config.yaml
num_hidden_layers: 12
hidden_size: 192
n_experts: 80
experts_per_token: 8
d_expert: 32
d_shared_expert: 0
hidden_act: "swiglu"
moe_layers: [0, 1, 2, 3, 4, 5, 6, 7, 8, 9, 10, 11]
router_score: "softmax"
normalize_top_k: false
routed_scale: 1.0
balance_loss: 0.0111
balance_bias: false
init_std_router: 0.0192
lr_router: 0.00172
vocab_size: 32000
norm: "layernorm"
norm_eps: 1e-05
tie_word_embeddings: true
optimizer: "soap_variant"
learning_rate: 0.00252
beta1: 0.95
beta2: 0.95
max_grad_norm: 1.0
batch_tokens: [32768, 65536, 131072]
max_seq_len: 256
train_tokens: 412800000
max_steps: 6363
dataset: "wikipedia_en"
Below are experts of layer 3 (counted from 0) of a mixture-of-experts language model. Rows are named gate (a neuron's input weights, with its number), up (a neuron's input weights, with its number) and show model dimensions 0-191. Each number is 128 + 24 x the weight over its row's rms, rounded and kept within 0 to 255. Numbers have three digits each.
Before each expert's rows: a language model's description of what the expert responds to. This comes from a sample of Wikipedia text that the model never trained on.

# expert 30
Inner or final syllable pieces of words and foreign names, such as Régio-nal, Elsen-born, corro-bor-ates, fore-closure.
gate0:080098096191161129145153104139155131155124150123112128109156163138158127155119133127139147165110138096111129126123120121111163177135120134175146133152114110120164141080123106104157152156129138180127146148090107106184128116162110125123117118184155113107133118116122067101145116088127123086129109179145125106106118134122124160147128150117126108149132162120140099109169105098155086131120128128132144082139123120103141160152096128108121093164060159130115121083117138135137110104145133134154103097120142112141108124128155136140171119084151115144112095142089094157086120122150140121
up0:150175196076131100116110146111085114079166142116162132127102140122114111053139137137118103086139123157121112141128162133144096097140159154076103142099133134145141074176151140155099148119145126117138115090148133166111126160127147105136149146075089139158143140134151167159133166152126137121091127126101132146144121134162128117139136100131096158126158100134112162123129127146094141123113127125106123168153114102128114083096155142141112131083190082142131130166122136134108160142139116133090132137110125134128141173122118126117111134179126096120142137095158148098114117130125119114

# expert 49
Line-initial bullet dashes and pipes in infoboxes, lists and tables, e.g. "- Born:", "- Died:", "|", plus •, ·, Preceded, See.
gate2:109141144106120168155140145142154146158089142116122098124152120147151137100156174104110118111136123103116102137164130123130139152116146120095120165118149168149125144083130131155114132148167137141135124132147149121073137118139171174136147097175128093113106164168118112119149120077136062113147122137105170148126077108136081127169122159132142125149172183098162088144127109139100146105134111117086140122126160156146134112122100158136145124130140104116123142099098087133125145139097087136122117064134131102139091137112144138149145129121119140155140121125118074093111121141077165130
up2:096115121117119147171105127084170115124117118136095132148118143046129129161144178145123092131094109116118115080154124080154113106127133107097122082114130113135091135107130093140114107163143127097131152162084153103104149108138140142142148093137118173123118156156141104098093122123139116126110110128101133114138121123118107135132135142132123114182131164125162088121108149099125118158164141144105153093165156139172121119134096160137134125114136128151133132089135115136118145116126099157096112120087129129093116200101159173116156133161194109146155109129106141083117126147141157137

# expert 14
Line breaks, table pipes and list dashes that open new lines, plus first words of sections or infobox fields like See, Coordinates.
gate3:195119138136101183133115159112076164100089113099127143110132127111115130082117157161159129112124113108157139138102139105133076120098126119161167147110134154173139112138164134117091157136140154188110124164088098081097166116154120100078180112132157103138139125117138111149114147129157086123114113104121124131129142122093137130129121147191147123124166127126150066135095143081081117136150144142117127138158114143123147125120121126120128116133144109111163107097109139135113143132115166117113121111128152147095112085089095126129111114139131134119154129151154136098115089129101083131
up3:129137129177117105144121155127126135096114183154106128101091119165130167146154141094104122145129141131160130104113183134133113130123127148124118135129128109127092071111143122145148127114119141110076121142146177132150139168102078154143088132150083136121145098181113162138104105130106105103142141173081167130117135167109143154106122139117108134160103141190126122153123090135133099138110149119120139088126107155106190090139087119115141110111130110137111149157111150159144143098140151143113104151134129112137129127117060178172099157101145139125152130134154102135092115139137118105

# expert 21
Word pieces beginning or ending words, such as lang in languish, ham in hamstring, and suffixes like ing, ed, ton, ung.
gate1:138151162127082152111148110142104124161111171143165123115100137120147182125141112110140097140062128138113126129130135102139147119092121126164117111108117131086127173128113083112142147141152170135096078072120095117149097079145077096126123097143146086130129103141123102095107104162133143135136110159168093112154174123148125140191116119097121119141129138157111118119144147127132158141095107132093148096123102151107133119089116112140120137084107121178148122142156120182146121110166120142132086096114110137164137118135147165169147130136131151141124152111119136117133119149114160162
up1:105162146152084101155124132109121138156076152111139136151122134175119197131109125146132092156143124143103093178138146098196176120190088113126099149155122104084139133136138108100121139152116134151100100125121153066124107123094108104148099165133136130134131131119145115095085100119124154106138135147153138127116129160119134126126158155084118137098079145153118130107121116164149139142107172128112122139175163135108132086108118129091097100114107144140151150136153162160129137135169131132131157161096106109161137136146133121118136117136121151119129088117151132160159116093141165126

# expert 51
Short middle or final syllables inside personal and place names, such as nes in Wednesfield, ina in Nina, ta, ia, us.
gate1:165088141144111106144206110146178121153110158073074145154142135156153128164136117121138165112102103119121160084101141131142122116127140120138119096095135152135139149134109140110101148123103155146108130102112103109142146123149108143118134125126135139134152166137114104080098135116143133115121144113144124167165105098036170161112115131104096109140168149131150106109148130156115105142145144142153139177117163144146156108155137089139096136165131149149108105129131153099135106118144119151124133078148147165136123150100115180133120119139132126127076138105119130109141110126148075096
up1:136146138142071134116123098096149136119153072124094125131151128115116162125089132156143115103117144148125116139097171116132096126129120121108135142172131134121083098123138106153077123144131159142126132112120165133127127114089103141127127138121135088090124148117128121130175139100119133151072170109147099089116116141127152082088154137159148136096112106099158150096133117096160163129104138109137152121132119165106105180099124175140094118130118167182111121156141107130123161137121184109141132140102140122142155074143156122122189132098160122112152147103128140080086094127137164137

# expert 8
Sentence-final periods, closing == heading markers, and line breaks ending paragraphs or table rows, as in ==International career==.
gate0:144174134146207171144129081155131122094075107149114137121149147116102117130141105151147119134137142121099150114125144158145095131121126140107116122118096123143145112125143150115147144121109120131159100119113186140107161123154168115162147120110132169149106119157115162136140118125115123114145136135107136116170149129129125108118133134140125115101173082143109106160103193139079122087145068129194146081141096140083127132142087119119121123150157136099096115092095108153120152151162078123108165126113136135130148113141135121157120115100133138159079161111118123149101103119128099156
up0:113158115135222148145122098122122114116110128151148151098118150107125128169156125157109111121091158118123153148093128174132113131115130105095105130135105128125133139133154164133144132167137137129170124120092172148113151151134149094145158112121138167141077128145132163136120084115109102134113136125110120136155156118148120108143115120136100106092168080124112095121123164113069104098122095108137114064150091111115110134111127128133101089144132149110093131072081083155148124134170121126124184166133125132116128117169116086147142104128162140139100149108166125134098131125129119150

# expert 38
Prepositions like in, with, by, for, on, within after verbs or nouns, as in located within Poland, junction with.
gate1:138141154144117125117111140106132120138094140064112095102099165123130147117143128114123134111121120144139133099093120140147114215137122160095168130132086142123139122138146146132154148121119131123141113142151103114129149154098059154122088149167124144117126110118139172139123144146119101121128129086104205157134152155145138132136129110123124121125174168159131123134131130139140128100050128148118135140156156077135170121136129166173113117193134170124115096136106113099134101134102146105125100120086116131127144130099123092121128136085111135144129162137132061142121104117157151115
up1:140136154135092132111112126124133131146122117082125123098059173129123151118147088122128111116135121115167132097077114143091120177138147179076171092122097133140131130137151149130132159149122118134133123140148097119138147140099049154118112128170149181123130113107127154143132149155113107132113107089102171163116154166109144159117132141095140131121152159147132138132160128142129103103086137123082146114167162107115166100142151133161116117185124151140109081120137117108110118154126144105110113116083080166136168151118123116130123145091117112131129124126117117152097105155167146119

# expert 17
Articles and possessive determiners opening a noun phrase after a preposition or verb, such as the, a, his, their, its.
gate1:190162115134156124175114107153135146163138153104132134160115116115125126146145186142119143114107137090158129133156116123089105125051147131079086074129108116131123153137107126121126135116067152112117141108109130144155126139136154106112162137126132180128134131144120124187100169111122141133153084127154124108100124134125117105139197132131150101109079126164105122114128142130107164144132140169111160094124114127094152142128171085122131119131150103132118118111086147131108156121135163155100154137108096066107137130129112099117114125130131123134180138141109158121090122166117146120
up1:173154103097152087169112105101096149084103157137109103129148132137134108105140139139151129092096112105165120144176119095115108101113187132119116130118111123113134105124151129078104130138119131127122162096148119089176108132143180096112134135130121126078150147165087115175108155075128125161122115144160087141134129141127143126100139125121115111147121154140096122117098142152137117127117158161130136123130144164123136135146146133103157163078113129141079095143144146134113112164112150142113151107137126117132095146143100098079131118163143164183190140154096108145118124135080139146

# expert 52
Mostly "the", plus a, his, her, its, their, and prepositions like of, to, on, in, chiefly before a noun phrase.
gate2:137132115113141162137126124164149163107122094134140112170138119138143094118142114144105171141131109144120141133164164120146099144121117137170127135140128116124133163080132064105120134128137121131134138179115128155176139130119118108154141154118097115154110108094177132157085134159142144105159139136120107134101125118126160118095106161124106167090116133137119165132116165140136135124139091135145137088144124134108131171074129133144106087112139080103117125130098122127106112090133075041109143152146115131117163124133130132139081098132105129126144156131204147122159187116117092147
up2:177124099119139150143168094141114135122126080133137112141110074111136073112172106149143120110120111132124142173139147120115115135144116141145122128146136122107167154114156094098108140102165088145133130152135143159161120100119149085148143149118088171155114095123171146142113111169150159094160150127151097140095157092117118104078114127118123147117124124144146168163152127153143125134164054143121143112123111135120121176092131131147113110085144085132113114112131116128134127106132122048142138119142120131125155142129146107143117091132119116141132149114169127126136176093127087186

# expert 11
Word-internal pieces, often consonant-led, inside names and ordinary words, such as -rd-, -er, -s in Gi-ord-ano, slu-gs, Je-et.
gate0:120129142112124091145118131154111128075113152153151145147111107137179155137102146151135137139078096134112139143135082107144130168119118115124090116143161137141139122124121104139131144162111122129155155139159148164109080126156110103115190099128098126108129105105119119106145127133136116092101106175124127139101103102132115126117091122122157187134118112121146065137109132138088095142143185145119147120125156131125074123145116107175130074103104145121124113158130167105099151097161133094088188099153160126119123147178139117130111146111119126116129165074116158136131151137134152153
up0:084138109140110138126088161097140130152112124118146182123125154084117116138121109124165139170141105129115139138131127098150144135194141109106120143115114059096163120120102100163109130136130099134127130132145132111160129091115150175101106131110138161103170109134140128153147141107120128149110101146129123115138142088118142143138160102129133173168101106134175098118202115117096140114116183094127113136175114118139145146149129135134074121108112142169112119100115112093139160080114160135106164155112109155134105157145130134147099094149153133117147099139132157142115081109107168152